Experts of a small language model: vocabulary 15360, a softmax router.
Below are experts of layer 3 (counted from 0) of a mixture-of-experts language model. Rows are named router (the router's row for the expert), up (a neuron's input weights, with its number) and show model dimensions 0-159. Each number is 128 + 32 x the weight over its row's rms, rounded and kept within 0 to 255. Numbers have three digits each.
Before each expert's rows: a language model's description of what the expert responds to. This comes from a sample of Wikipedia text that the model never trained on.

# expert 12
Description: Subject pronouns and sequencing adverbs opening a clause in biographies and plot summaries, such as he, she, they, then, later.
router:139101142124169073173090155152100095155099161090157121132149092123113143152169080168147126071177130068074119145103093082106119181145073125104088126122151134103184154130153166066063140141106093129107115095144091078131086144105134106148102133100191136183163076143140139142132084119116118116160182147180138110143133122120161133117138137150119140131102176143166157102154123090180132157167113081096088147084089165187190132124099057108117184156211149098150139186081151136082151126156099
up0:206137152163149067119144186177082088142126093135083148140201134146116158124124130093080135105129083207109167166142132134143111050076147149094117130085128092127079103121161110115114160059161125134131166169145106167172163134152111131087131056102130106101189127137151075113201101072144129105162184101147181107149089089147119138133087131161125111108091064129153124116151159169078139173157142156115094140088124128144112070143145117164116112087113115140154092100158115153138168123098178
up1:066080108100070105195132179123148158111136165169129095085177109084109181189117128183115113138128128093124101120138145131069160064183121174116135158115139077134122105152138105151159098162127076144135088142104178119088095158161120141135161166067096137111063107122135197085129147126146132135133112120129148145155147168113194078144089137125112143122144153106146207124119139144115126077129112158089143130102101056211164127161101147136127123195120091088156123123147135157048157134162080
up2:111120096150153152141139153116090069104109127142118107152141128131114161122119069098241113133169115158164166139033106098164152123102106153146125149119134098150179129149072080153126126206117179119112215144146147117099128117168096171102125121107103151193104102185068156132105155148123157101088104123159114135103137123128151111126140107181183122115143185161098164144110065121206098138096190172124120110090121090094115130132116124179132116205130164137158106137139105137092160121139065
up3:057149139106187117154127088141143046106160139126139106131138130118079101158132159175085154112163119099114121132160121186183115088138105075110123199124156179084059134159174132115137129092134102133183103133112109107146100128145150061132119138081101117170160168060122161091122106141118094162147176119106089078146146107138105198140079141089124113201125130092204098174155212107178124097107146082118126163104136157136100134126152140101098146090098073109178137160117128111087125158130142
up4:138080142071118209119163119103179105143110169178171099141097126131061085097092104099101130038135078099155149120111096096127067167147141159069080125152106135127167166121074140133169138115152147103150163083141115143158096110161121144110102073163158140128120093198150164101136066145090137156098185114135119101143107143143127120129166079116110155086127189121099098157177166130169108139146139081186159121168135150158153126124103166120092124147143204105133080084081082103118176146146121
up5:220133129111140207111160050115165044164085164121130113140153153100156111144128166146121130065124103149174101127103117138101116112103097143108055154147128149088134120125104120052080108110094124104141103164138175106112119097125173187124111141158089174149157148133118197169065083113113134141140183121056165153093162135167070125150171119137088154177152126070149134146100132123120126167117132120128106116169132117155147093147124127108067154097108163067081109178122119092111179160151120
up6:131122155102117109188128123089148139158172149107180130156134131175125131140115179110095111126131164151110118232068091128152106161102139100096160119163042154156108156134178162151144089177163168145119048061148105112148155171095107135145113136099123139136110134118081123136099104136129133136126192106118122071098160130167178124068117175096101111095113081113131095161113160100129080108111128099129077131112061175108097116161119158133121100070080084116121182168115140129212203136117124
up7:159115101166160058215128171146157210114145144103091119195132149128171173086114088081153128125123086129083186100139159112150074095107133113172104151115113159179160098104160080122100101162128115087120145173179116131121147171132181191158144135075037176148128073133125104124137146155101122124143099074148125157168156081087105119133169133151120098099108118128174119100092089143104092143160153105161139142174071069145084115090104123144131098132134101178137082133150128100084137131154119
up8:194130147112115139110153078074108110114149094103095217124067125089150094138111100134112141115108134145130166133142172108051160157132108128137173074146094133177153157098030119126169169149078095203143145097120141118121174165106132174124129123100154128138128065146122099183124169154149205120108100109130136144126086123073115081119097119160121138110131113118078106122086134105102139161162187139134116096121157120121097170133108145162178113210153151087081182131183116083133092094143169
up9:088163107023141161099095128113140127116172093172143123110114154103135136085125142132153109139149118108128117145130160097167119189158122128128131067118091100143153125142121095170163130230130142151092117195114120152131162114079066168118134139126114131075146114155126180146121164132114211128102169124163093103119113148187114102059188085126142128109116188081117143150079123149214132088086156089077145133163112142153146098095116168153152076160086121142100141104138119121057120107157069
up10:095186117116136121170107114151136173099148199145105176116151113079145144138105142152151147180121162140094193113165133144118176125086115117180129159110176133129103131109112095154130126171106104026118111162150146115144146126125146170127166119075184115146142119078116136114094243147183064095112051094196152160125156123150140169124158131104104105091160139094073142106160101105130078110097127123185117118172123120118112119079149079120120117144119124142169045106094134139137115122081187
up11:148092117099141138154166163083148078129096112157116086159112139120116104130128074130074131083141080183106083114155098141135095127089124102166153132094163144137095107086116045102095158091122162135151146145158059100174137097121156142136103124132104111097171148111136117152116142126109082131150174176092146112160086118125123119166139132116099087141188106106138072115139165177147174066123116161127139161194111192166105221162139177132146206109140127121106134149135131091248085151132103
up12:103135111096159129107127091124143200109094171088149150089133130115130128181171117159169101093164197088103078198096145108145143139132173176083120114104126125056094158152199173147130134093142099101098068106092109123082121080126096161118135150161196118113086231110155171167102080064158117128121138122101089127067128168120130150130123156128129156135103202146119154158165140091151123101063091132079110129138183099190112148131128096094107109089124166146122140160115122132140151151119109
up13:141102127133118088161124084144151085163120082089158141114132137151136155160114158094156128094155077135113163130100111110120162106124157144110096114130062176078087170095091137115063130068158123126161125082136109152107153102125103106092102098119186142186101122142132094179180075134135147158118206109133160219089066090096129122149044107183198162143142125145161089119163164112128160174159141093156111131112143162115135143121132092160114103094155098082108120125116096070226108142118103
up14:126124134141152121152146168118146050129183152146159102159152167123190068085139114177108128157151144088119108134147111094120127228113073103169106134109123095165065169098057153161075130121119176112136110121182118100180095160121136083108122161105121146148153090178099160219062046169086113128076100132165109098117125146119109141144098112118129145132139129127146153086072134077143131152108178166114109144068152168145110090116134134154084142155070083125114120114138127127171148113176103
up15:149132147145128201077197080177113102124130153118133097145099122154121136101116074108145157107146145167117140138169143094122140120120088127124121103117132137074166089145027140146158119099140119128163186127136094134115154102165168093089113128159152144182206129135147069148095072084103173142139120145150137158135062019098113086120123115122108117116103173141163176116146150161076158138184123139091108116118125080074121097095159103137133201108161159110107105123114122196196081137120168
up16:161101133219163087050143142115139117130140134084104157112115128116158080116086142170152151184122081148112126124120133149161133166151127124151204087097094155116143118152143116129159114049131163135114170159110122116108177068129149118109140154132163182124147163111158149162199122116175137145143153093055172092114133109097104054130090120141091130103070090133118169107118172139137105207143158131125112101075133220066098139087157105120145117128135161138109160103174131047158132140127107
up17:182126180163079023136069175127153125214149179112135190149164135123148147192120145163141095126122103166137100108147165157099101123115098121113143101090139144119098105125153130109136103106111151119088135080137119145145170156121165158119117129148115157140115092177169082152124081117179166095150107142132157084084107094129148159118102104117086163084114070107130141129121149097070124191096125185132140084150136077122129111132117083171087139078103137125094207144131069097219148130123173
up18:128083112126125101119129075093114125180071142118129133113139132093142088126086175137073125164164144134112079084144121093122119178125126179159187132146188148152107113130145122064080132114171141136153072137128153167150132037128082135175127142123130148212122089156107074096140121165060174151161131123136151066142180144146141125128124080126125169130152135111175174099095146105079096089180156104097098125119149132113196100099146066082112108154061120068157085149128132107173169115087119
up19:147080160130118098083147139079101163151156107101105063174095130159156110087111193071150105142136186159170092141133108074132181106101126087096141112147124144143149106092192156134196145063120147151104124092161134116114115106138137143118113097175090139128141160152145120145180180106156127125132156069123137099113141137131144162110161147055158149157071160041167100129154164109153120077129110054119121186154086129115073026146109149122154158137127070079130145135164153119156098115138124
up20:120119095084115081097168082186125138127053106148161081108110149160139100133107154200183132063101125181189141124114059102102116120102121158081109075104121138120099100115174104071142126088065074184183114138105159131089114155137150158136090103112150118146133123117141087125158126147123105140148133154128174122140125134139106144062178114128136187100174132096087152161109060112131117166186136161090126085105167087187157117158162098120100099121150144123127105122036150130129149132193084
up21:117201131128139181132089087162090149109114100113142074092099131131134074167123223095101122143114142138195121068171113136175133072105140104118170151149158172156172173155088097068113158102180128167096109144122103156141155132144151099161110140085177073180094183096128184108138159114167108093088092114173141129130086124105132098106162119062124107130170090085121109145121151145182085118110136131110141113145117132148178151093094101095115162123148119128104104138088208142109097094118208
up22:115181147095105176135147134138123145158128180186180141108111085128046139110094120166108137117159189162150053128100124089062153112092115104106086127145140130087159118156086078057171162090133160121097104157113172048144140077127047148145133111128101120098079156148094174098124120127162116126208173126149135079168161111162144147126124180161148119112132087074104079127115124165157095153113114122161108143162112179134144153106112158140105161179074148157108116132079103104121173141145167
up23:111162089127131104147147151186125123123104111178091124066148123088092101183134125220100117099142151098123147148126184070137150095153116119053123133107080127177122125172074147145123091080112075187109117118077108129075147153149055118145157169139188116081078136144135167112111122147175170108167159148146120151131101160108149128130146146134123119165171083111102207098178100192142149129109083167108075077088133136146158068160136129125144115090135113116084158152151128200106169128127151
up24:154162108122108154120111095151120093119074081197184096165118145153116105113135156141133123067146082163105101160153104123125133152163110136158104027135107142091088143074075126099071128104096090136148150133120221153127121160145129134130090122120215136152122126147130101174106135141070114147122196144106166161115127122142114169081164105107107174160151156063074126158112114140126236115162132160084172186102120086136126115128140081092065133125128186144091113144121112147161143141137100
up25:100085126087095157161083096085148169103193149088131095096075092175130079112098180147151164109059106102149140168180158125109130155179107141131144138159114101113132135147038164149136095144076129186117149197115141145112142147109180122180134101105136137147139122172143230120135148097106074166115132113164096170110146116099113108089085115152125152139120111068081116117149131177130145107152126151119138116116144096131115137124135178096146060196123120101105147141102180091140082132221115
up26:192102147154146089138135112080128143127070145139123116168103135147071178088114157112149082087135185162133163152068123211165157167107140203110086154115099093103112216080088122160162157130095169100150122121163146117130117172138118140128113096088142141184128160100145168154096110151151072146114144117163129103127107167158121107106157138113124120084072140151079170121143175088135131080171056150096153138164107161192094091114123173076119104136106115175130172110154105140161159096173176
up27:136157146173124089170149107179142060183167142103125095109139124138167110188100131115166157131154133150069152113113044135117165104126088126161108129137060122129126114133177128106181091163063123146135131089120163140072126137101178072117092106150108108170099109172156111141165110120188153109165064105116215118143154082112092100111149135137152110150173123093117170145113089127158128188167146075078127078097117119133081114117125164132221145129156123089154114144148174066166130144146104

# expert 54
Description: Short inner pieces of foreign personal and place names, such as Ver-on-elli, Abd-el, Nic-ar-aguans, plus commas and spaces.
router:127125166150161086136143155143115100169086148130167132144081117121080143120152077167110184109111135102079100162121118090122085118180163150124089119083178084115100156094152199115115162173149066093109129104161113109088108129089110084180110082127153107137117101163135115095180128117088128107146175142151107118079166060145107095093116155166142127167081146140166110116191118110133146131167101082112135225101065158147142147139080106081183181153155115096172152151113168184104084109167151
up0:096137130167136069073122185154083169175165106120130127136127137143118108104125160140120122130145078187124113158159164070072116172146134121119115066099163105130103157059153100157117153112129136089145161149102060136144182142132099094122137102095151128125160129152120121119179088096120065147123199114155195136095131067149119158097138143082168114099067155100170090137136153124136141134139162083116117138147158125183141078160127111106157147056133070097168080097141135247129164133161129
up1:122129139101107136158131139130170127118096186187141091094171127098096169165076094122143074152156122079165048168139183127154181114125132132160039138135170108143151150144162151168116176119143097113121084124084157212122063179165107177113122137098123103150125154151096162098092136115125136131115105089146104119110088184148196083114123104103151126119166161065136165115096149143120126110109068133091142108096145069140098136155107132127158150225058139128112119181126097120124083121135090
up2:130077087162097179139108164166069055135132082127133092110126107159115170129178119143135137135161129099080173079117149110111155145126062140116097169106173122112107059109077118148131176150103137127149161152156091194164068076152072121095137114057114152183180130138115102098101117169139138141092182154077116173123112122170162121152151074166131123171146181097180153114118142125131106097160128121162142174097098179108106137134138130184090091129113136130116175189118125156088055128119084
up3:131129091114159103126105129157145126148179226116097144054157095083136101182166128154117075154111130146141126096155112089173122141065103099108113136137163158104093126116124079104100122085118078169142131157106148098129127120128094079114173135152121097121163138073152179068106185175097095148144169132091088109129094105112149190127094150120138183140142087093136069170103168147132096127119112093115098119087116176172111129164165174087098198196203088144129055135129132145103145109132155
up4:146096080145151124128153109101125121097051139160126134142082062100147164104109151116128184111193121173160167092127145061184124090105179130138098117177166121129107123116121096120119127126163171123141173115143112112108128120113088097109079092152139056129130145141159109119073182136048166146100187134172166122102096092169194143142162072115124115137101168121140107164109114135107102209178139129131043140152124192122103175152119097151118115070118098099110106109129100146127213111124164
up5:193129143148122126201163111083143101159098174115100128060146163111113172166083170143126124108125129146118099230107092152129133112096219115153124083150140164097108088166141139128090109097118115101154123153179116109150064077127136143174110116104131126112107083132124171101123144130174143174125174118102104065155138128118095148089141155117130112169116089049146149104046129147181109139172111136178117088127081165183140112117107139161140192150137179098082158160095105103156172122115148
up6:065125159114186153110121161112104150120165158126136183114085148112132106118080184133119091044113210096120158166081119112129188108141099177107101135084083173108097161110121211112178139110109146167110136109097172097158108153134106117166151132105136099137132109064101117180090098109131120143118120108136097138071155202163153081108128148155145103071166118149133174104135175079150079170137082111157112162129095148103133116120138157183133107148180093132076165112119142118065185111150089
up7:171141160142161096214149136145132160160135115148105124154109115116180132111117080108096163119129109115105133152087167096166081117145062121192129176120146117117171057134147164090148122141089057133126090054146171161111132159117192118153189126152092111141105119186128134154135123126072091152131165106122127114140117038138101070113167140161161148177076163091154179137113131205082134083141102128145142141115080089136088140066106132112131148134147105158153096131093130090156152051145135
up8:124104142106151122094139068137116164174158122082108179116134104107097096142089124168123139099041074130113150117129157174080080125091109146135176102153151151187138156137085115110148106132110103107175201151125122150104152085178167134126129154110132128141101096115126077106202168143127133113118087092153174161091181145099120135155131136111128149149097109143105085126146126129090149128168151152082130052063150136126123216132104165176087055228116160101149110098138113102162079130120180
up9:104124096070163087115124100106155137090119054096164118125082118077186112117088125106119098111153168131160138153125120180180081130184115088147136108128165115164098111131186109112158141132139136121128143120122101064133118122119140156109147089110140098114132113111134210109157123111114152149104138074203148117111173126174213145074112116146117118168174152146152184115056120176125120100136154101117123146169122178126145132113143145137126060095143149153102153141138061105018051119159072
up10:093144110083207092121116152167134136110135128149113178139202120126141139130165088113135149194116133104099196095160128166160195157142127135165096066129146083165072145111112124129135131154136140073096131163100095152123149111067117125142124102168163140134148084093126201123063143150067118155082104095141135125119115122135103112200145158062111081158133123096083174123195139128146100093176161095120149092161074171127127089082152130115110089194139077103146065120128132144181117137139164
up11:163078153126166117107125137077092122136176123135085123123100162093179123123071133161122088168114133125108066089144154077135081144062131125146142101128159133143143172059085137123099138090111142122130117175120163088039167127095176137146132107137112096109156153108113178170100149143116104179173060168163108086130092114141130124155112116132143118114112127150116099138137088145089180081141081173084140222151082116135137104172133161106165198179184132099176187089149104116193132132124143
up12:081152079101127140176143128121148141134066149134185195031196122109134145150148113121120124186148198118142099127126125079168153111121168115055103082178083102153117201133162169153148140127112150127099079126129145178122147092126057118170134132163172143117139122111127160157110150106085160161154136103077132136096145159139106100118139131132089147171149166083079112142159106092154113131139096104153120050190087119139102114133134118082099076197092131135095103158066096130114175138095135
up13:155086099127074082208113182113154144122046105071116135127146149109163143129138185141120108141164091123071157141105099156192134134153180143119115104116073167091087168119111125129102101087153143116150082072188111102149097144077130134120128131063085145187122073121159072146130081156104140141099121095154158129073126160186126143161055119165156118126151162224147150127123154132104097186067120134121122135125078141135108117146133127176150111132156113127121137103178082138122172152121077
up14:131143125145137153086156143113146116103103197136102108172138147089152087080082115216147153145106113080148114111163119081158167178108063150089148150148106093151127180088110169145121151111116112095196134139142122115173078163126140057148093173130090119167117117194079102160110123078096133145144139116185127109124113153131080113188124067137169135137143082133126124134151105092142134102109137145106103146059179111155129157162130146085127160183045097134188107105123152081188111112191110
up15:118114164150102101088158161142087100096138145116132084167114092151122155125095110134108157121066119177063091131132081105105163143180131132170139109035123128108139071128077120150160083067091129115157161140140179161134142117172157142120127065086116145185133157155156062135126099078174119166145156122060164110107125058092124130150158169135105138097124129075131179116133181133114136135186158151080162140103099118099100096085156078161153187159113151123194197114147131137123121142183132
up16:120152162205091086116145139113155113137102124098096141100147158088109105144072085168126192125147123156144116136114112159151123136220153102103146101096085093132114145111183100132134109121150104098125152109104147094127083142150106145171163161092119160136115161145139078083172124091210174114178081127121179109099151142135106084092129116164086130075110098205078159119172147086113175146101087191075117108141162200136130111156136116055147104119100183151160169139133087086131099155170102
up17:116142140175098078123107209115124143182058202137112162112143157141116093204151092134155069089115138148082085164115140162183110120117075157155164130113084155143071096157149080093108142106087132118086160083109150139115166224146141092078107133160138139110084102110135141198096145090126146109114130129151143098105146111114158141200116128120063112113134123098072143090146156149112099180151105126075153112145114136125104163109128111146121167039083137153098151119134127145170139119112182
up18:080140116123117091115131170104134180146117115156140105139086117083167180157092135192128196099094142132098093098135115182128165146129112177130159178171110086124132144129158140120141121052179172161103091137175200129154170155116162125154120106129083093136107104201115143105156096117072096169115174071128100104080107175129113180105098100080116086154157148113157134149140129072088097138168128125088102077125121089104187168092135113085169152190156165118117111102176160112178076109124109
up19:122126131159060123169071107114148136116129062147150145123117150137133127109146127073176169101095115127170199080113090125133084113091158097110145143111119086156144164163122155107123174144133095115137109087152141080134107122096080116110111141113147152069204123187160126088154173145124225158136093155064119120074108100144097060086143147088112182166140075154152107118129099045159135167093120137147114161142139181141130084175129161137161121114155111147141207108176099144071153122145110
up20:143187104115152073154175129151136152135077107114167105105136105115121113119135139167105112087116176104106162120114103159060125080105104149129149097137102158109102083173123087161078110117098125117155119150042129159134107160103148135126118166140089139125134100088169119101127132157120118115094135216102132115086148167150083146083136118119129105107194154228143168173121103023134116130162120103161127133133094125109157104131140149112174185133162131072140055148053190132063156126171111
up21:142154148134114074101153061154119156123116166149153080070138122119098115138111137071112174123117130133136136144164148072168132097115169146128118083122124135169113198180141153135108153201109105133102133167094101164098133146129138128167073149081134108152092106145203212106079145126127117087129114120187129139056088117140138156067097130163113106127189090119148105106198117162155090139152103031127094126157095145134157132142087145094148175173115121098117139100101190159140097105144200
up22:105149080128144092146122165118149152127118129160201133140119101142106153104088064156094095144126177127145099077156118158033108126134229091104127069132158096117130140134201068098053159092103122143078103142116117163179099071142061145136096088083126132093147133142136159124077112096112126132161152146141135129173137155163152149152147193079126110097141135099110126163130149175110110129158107093166121184163147172140137121164146064104113085102089119093136136155070091144073174131125123
up23:119139096103176113188164167177114133161053147141109164107184111126081122135198121144110089202114127126125159099132186128116098105091160139132149155124043120148111154152065223119088078175097153146072121152102134163103148087152127138143201146153158135110117142124141059124185108157129179141163098130098103159107148127114090122094121150167129117186105113104134184129165102144125130144133111165115160113123094083105153075106114093190069074152124117148065116097127154149114154132113142
up24:179137123098140158118137064140082066118185085131109109072091121165127114135123140205148110105134095082142095148160145109068157123136109159120142101159160169134121148113119142173088097062079153098106162192109095186089162158105110097109099095133161061164092100119139115117167125137122116151114152108183093136128136161140115184152176108143087097148126134092155079137138158091119145099124116127137160183119120152105109145137146089093043205134093113107113170174131153182220167151136094
up25:109140150113199176094140108094108166113146133103139035121119088160125089133066127151142132123107162115160097091135133150153150154160061155131154077134146114169184089125103139127155094221104150078077116183118124154129140109109123150154184119141168136188087179156133156111151140097156123130099128121113123159146139172089090090110150104148155117166098102065110115112147136148136123163094135155133164164114103060149101110036108118068126104155075196155167119186143197101136109114131101
up26:158122132181132106069076168132153134101156089089144143169143165156097163144135122104128128105088108141135174165028125136187161147115127111144070127147096176114119138039140165174163127181122121101137146080192141107126128165124125134135136080105112112161147166111132072164147132110179155122168139101097107114087106149104095081122160102161139104077097176135108127152094192114094128141164129220035112145145124066111095114149118093103157136135137119136131193100141147166181131125157080
up27:118133132191116152171121095155077071171075197109121126132127134147132120148165152131116102110144109158135118147170098126125185093098090146147143162160116126098112123149110188137152108137145099153125100053170143117074133178170083087126111145108156086202111152098130106109143095150183135081136117106052125131105176102150111086142186131116178136169092108135157181131093120079145129155119060073089146094070106094127100091086096161138145154157209096067144105125132134114185128185152135

# expert 18
Description: Mainly and, also commas, or, but, which, linking nouns in names and clauses, as in Search and Rescue, Food and Travel.
router:128131131101178121139093135186112094144073170106154140152108124114097155150150058121193134122146149083052136147106080119098082151211155137120087085114132075124175180121150154144058140143101083116102114087115064108086117150099123098185141107097186120129200128133133114143129056106084168115153170158148129106127121071097146118084109155166140122120111127152178158093167108131122187162135151092108091196074081100151124132112113116132129159151145167118153152186121160169076142106132156
up0:133160107189169126115147143133121115133125176173079147158136114146103108071100102139130104140117108144153144146109130055157162171045165133131081087159107043193113157139133108155148178072114168091130151171135089146142158089102124113104151086149145080071137141213121147190097080055163100126149132080152152143110129132121144100155132117082213155140127116066082082179109126094145140143108164155122107197122147080113109073143137108158121122170113080130150129118122169119125125092128138
up1:092121122112112141146115136134131118095111159084108173115193129078145174114164132113123137159138180090139062176122155112137140071158155127104102117097139065153151160128155128152136139108131081130046075141095127149111103139140064152122239121091100085089117144102062167143108173066153159134147104142180114093089134197135133116071150133139133183164102130134098142134173178107119077137082155156115153129113145084184146106154115103153118115225114136169165172111150111143083133139130093
up2:131132103091127158109133127134104100130113080176117150186134137155124118121145100129164044147155078129090114109118141090088164146102142160134154183107116090154189109116151138153105126186090185078099159171114121166126178110149066091125127163123202151126136189111083111090095159122152157121146114151172119164118093106148111129091148126113157155152073157152108166075121193170172153028134172109140120057088149081110095133127126080124153144147133083135127183151165123149137066127187090
up3:073107183102102087150150118117136093109178210115077037150168138110107096124153102105075145148133115116156110135132073124150129088155109127099087176162149131098121104134175130118129125098164081144121071090096131161051081107158118089128142117117089129153165109121088174075104176104109104143136187132180111102099203153154078160053129089115155177218115126110157103165176149094125117137110153095164125055106125100160128120131160128136146137156122167097173130151167128156122137131143114
up4:137157106116095164097159140091124110135048148163119109152087142109068072119102100133133187108198130140115172137092102140124113139126145164132166203169138140140141086101107103073180194098150154170171174068124104108163117143142099081043110136147097086210166117124142099119169085143090141136111143159139160093125097071085135121157123073106097103096087157203128121124119152118113156158176132162095091145178092156131131180167117049126131115138107107114149115096091135158142120123109149
up5:156116128149143086128117101133164113130107093189110150147184151124128135109192135105130062127120150140132088098132190119112145131118105175144106104117151163138144147137163151113045094180134132137085126191115168108152137115109064061167148123107173172066120119131077192129076125124117163104150177107065102114151125159174095136072145114106123117178145111081123159071074110093107114152109216141144113072100167116171131087165130160165133127131098175066083131198133148113173160122137119
up6:083171108094110115120177167156135068124168179124190139110098127124097115130106113118103111098165207143145135165139107133126109158077177141078140113164086140083154177142129178087204121123154116163110084042110076140099127169173079156160109162121156119100127165106138110179155124120119096148092143147060094104135151160144181117054097159146097131111121094119116096164133112093102149211163081116124133130117094160144115108109141160116103075105156128095084119183060137135133189136148101
up7:126127102174138101120193124145148111118114117169068108156121137168036151105118081130139120152069113111125141120122182114133106111199071103178081124181106125119130106114142093138172121158092092115137120093139122149109112175126146200132130067129053152109116165119108166140137142140119133133126108174069123105153116098111126115142082083123183121133132148048151143174111099158093172091133113191113130141153107092146115163128116186144129056104141118142159229220151116072112147109114134
up8:140094158164136140086138085074133175102121118070098150154117109067129111094095149145137149158097186163120156156138142107074132116134111097139150071092101154143174112111049072165192117114091148145134173167138117091094126110115078109125169118119079086108162076137121095184141151114162140118099106089177168054043108125101032133143114134147142133126125093117122125134136140128128086133149189142114150111081145154133092200119118160160117139199125132148164128101201132103160078108154155
up9:143107099088143144109064132109141145131147079108139099099111123115195073139104110106142123117112176135133106139139107153180164163155150095078092124116133176190149103133191126090083148143131142065158073183102058113128103127114073138115116127143186158142153139138120210128113086110128138128121167105149110109173114192121197156136154161172124138125144102190156169060064129170157113129079103137091138124148153193118148073106125125044118097098098131137097158113084145145051140112124108
up10:101144118099153097177047122165134214103167150159173062122149081058116140132129127108163139149132151081177124136161152135195159144158156078160112128112166057153116129140107122159154131164135123074092130081131210133066050132058085161126121129150175137131099115138115153130113147140116090116125083112140105141158133178118173131115168132107133116130151126098122108083180107115150119108075106095146145162160053124113119082039136125127096078171160140102141104111139178155121128134140158
up11:135076124146194152095151102069108114139153154133079068077113153144121092114122119133114102144169145158191099104170127101106091145151195103145132144090156092120129079095106109126158182093109140154140122141135143115158131104136148149076109095119080090057196168087131114175099069099138136141162122105145150083186073104062117120168131122121113118122160116164096094139181142157112162053112123123129193207129170141122137170181122159139146156097123126173168157088163192112181097138122140
up12:102154082104136131133121078147133127105032119101164105131140134063173124127140099121147129139109196157148112206091107086139142083124185133094126061147124132136158161150148163154117131106180166122135072178109103101100122073125037174117115158173171139204117096149125196133140104078090168137104177147129091122090135151086180138166106128136125161151163117153144092152162075115142083216142088120104098072156149142117111130094147122137123102148082185140123117107151112160129157147102120
up13:165123119103137117123108132146159129106111083084112185201102169167175144129119129094196121064186124137055144127121118130140113154145152148156126102077077197047077144125103106132141110080116143123112135148102158134125159141103161122111100109121168145096137133130137129140101079144140189145111124087138165133018064094113064160130062132166199133127150119153132151138065137163107099159102165166060104118094146127164114144138133106147154159130144137110116134112136079105216131149104086
up14:091106149133181178058163129134123102119151167132135192115133138130180058100121139181133105165110165117082170139150056089098073167071068158108177191102107093073097186133042109111187104137094173133170142147132104087118155114128112102182128183147141128137140134147133101139076115129130077143101092124135121136111123130150045084092102131154150125139097101110101148060108107103155108108120179118157089133078123152186123142140144125128136180181092135113158132097103125131119101117174129
up15:211129163197133130119170152128109090142146125089157155185109116146157137115127072035109099109083107158121119131130087105099081138155118104152092071101140153071093103149106125157065093091129117108166174135131100161128149147163144167146124052135113144177137158159136095107098092078113103130145199127160188113127157092125118139114114133162118115118107148151155147107123150119087167169163165108141041099101077123101136062081156140132152154111172131151202084162117079141173089130127164
up16:163133140182140069145181148153148151152109195114122069169139131104152056128077127143144161141115088151129117088113123123123110095171132162160183072094119120113121131123191129152146128038166194144123168145097145113136170142146072110093139180090123143167153145114129147108214134070149141125098131126090240081107106099117139094155129124104091157078115121137103178164180147113106148177159105121147037094108127168161142155123136099112131097103138091149108134132150138105184129116106122
up17:230143120160060040105112201164134119197146142097134186117173157117154177130114087109145105126114118166099099157131127143120111155150085151177137094154111154151071100161118093069087142117117138102153167073144099114154095197154151149085113108122196145125126138117122120122137091149136176103129158125106217111139144091095139143117128096134103107084097096118144183055088111116100130133168156155117147102136115156143133074153125130156089141093150108173167113116075084081095166125124164
up18:101145139093100129168099093093132146120088135129132127114116113043114105143090214166123119147122108079120131113132115095139131152067080170128161173177131127209174168147139143116082160101157173185163112094130165117095169137098105094181133122188126125206115213184129157102095135134071110145155143101185104110065146123124094121120124166074097121122133192070130138114133080130145160082144146125160052126129135088097138121143137099092119131149132099071137089086156147160127137096093118
up19:148086168105112099126079135074072138174156095163164139129135144152150126119163135086148127097107121151131134137113111067130114116085107149107106117081129120112142114118160170106162183110100082155125124037153164141093136117108103147160117068122139100089154065197184120133217198105166136130139150137105134099116132091107122122090117152096135212170109136116170116101157113075201140113116142084095109160146070097145144091163083170084190186120147154074140165124125149157093135091161104
up20:115158109070134076149127100147162158104085108159188092128084135117086121105139126173168205127092140148128140099115141122124136112121109186150142063147123104123114073170090110192175105086067120126099143161112151202069127133170090114094128169151151086098158065108139100206213088153105156128097093209160132123073134103124109116090148149143130141136173147128138184169094066069128123171145155120138137105112114103119126140140154153146141101168105119079102115119052114137117132131125096
up21:124133110052175133123090143129121162107139127177124097105120107110117112124114091103136079136089225143158129097145088115136083103117129090160110118156136193163160134131112180121108174151147173142064076190135151201121105125119142100166099146106170079139116116133117115084093113137117112108115134089147140133137120182155142165053146138163123104151138153062115088058168090088181104065127145044145132145157132132112151176100095159152112177207084128087137149130143173163117161115166153
up22:079145141126170114134133095112130176130085186193204146116174076125131143108092215123094117124132171111159044096162081062151109157089127098113092092115187118130166103135141132112169135086170179156137092142135084098168097074149083117093173151149106078070121137149107171167129081150167110140135097077146140113117123128146065175174141148077170128099159092093137159163133154134137067130131163098134118155114132148129142103160144059126091119136091059129092136110159147109130139130136130
up23:113113116098164117184154151164110095110010131126082211106183128102079169123160175129123122148143163078124158109104157141141135097069116112120152136144085113122102125154077114096112127158129101151108117158101164116092144085155176160165214127198131153096139112102132097121142111134150200132151148108055152132116128141116078155125131128180143114179120147092130190151109086149126094153109144181080143130096174055158152084112130157173092132109131147173126109107130116176084181107118156
up24:129136130128160156125126095148101093134120076148082093157110117153143155101154152073146061090148106166139105110150113149085153163126151148128117076096095133103085146109072157159055096120072136048102116223134205090152183124131109103107099130108182127084092070128112120132064119141099149127123113146092104170132127099140087161122116139185128140162139126176148175128153173147127198145091147127084204117095148130132101125129144145103099163137140151095136118169144126170235121140087113
up25:145160104103211181113183082084129160100104175125135143124114115210110084099103161135120084133089141156115156103138115146137090144091127140062187153145103110142170135138105050127149111173087141131160156179142117099134204099143159111181158156132097128108096152161179142133110136106170127146100094133141120147101139097112028077084114180169158125124108097088131119126071046157142128142105161148152159143163143068093115102107140138136139130198093159128128114113077170122117089096127095
up26:250117150169093118074132181128122131134135116110080131151062167112117151105123073117134156128068129153106156137050130185117062159188129126174103163081109144140081133106138091162129125099111149134150165092189109136158167153122160135108095091084069098141129184094140127131140099133190080116119105111159152097124078153114135131121085129159160115083140142164134116136118119113087122174136146196087088139126131112114108125136130163111205121116119173160195145096172136123207146130158133
up27:127146138153047102104111121155134085143177092175103135138097168133199112122127105108099158154127093147096119107133078123107172137153059122153087120147100137175134125101144140105156121140055078171117129021158125128036126146095113114109108093101115126163129173156129101183115154160186108148153126135111096160163135126115119134090123131138153137158114103116156104140076123115135181191174121145068090103106103126112076070136137186129179094109171114144140157137225139117176133168174127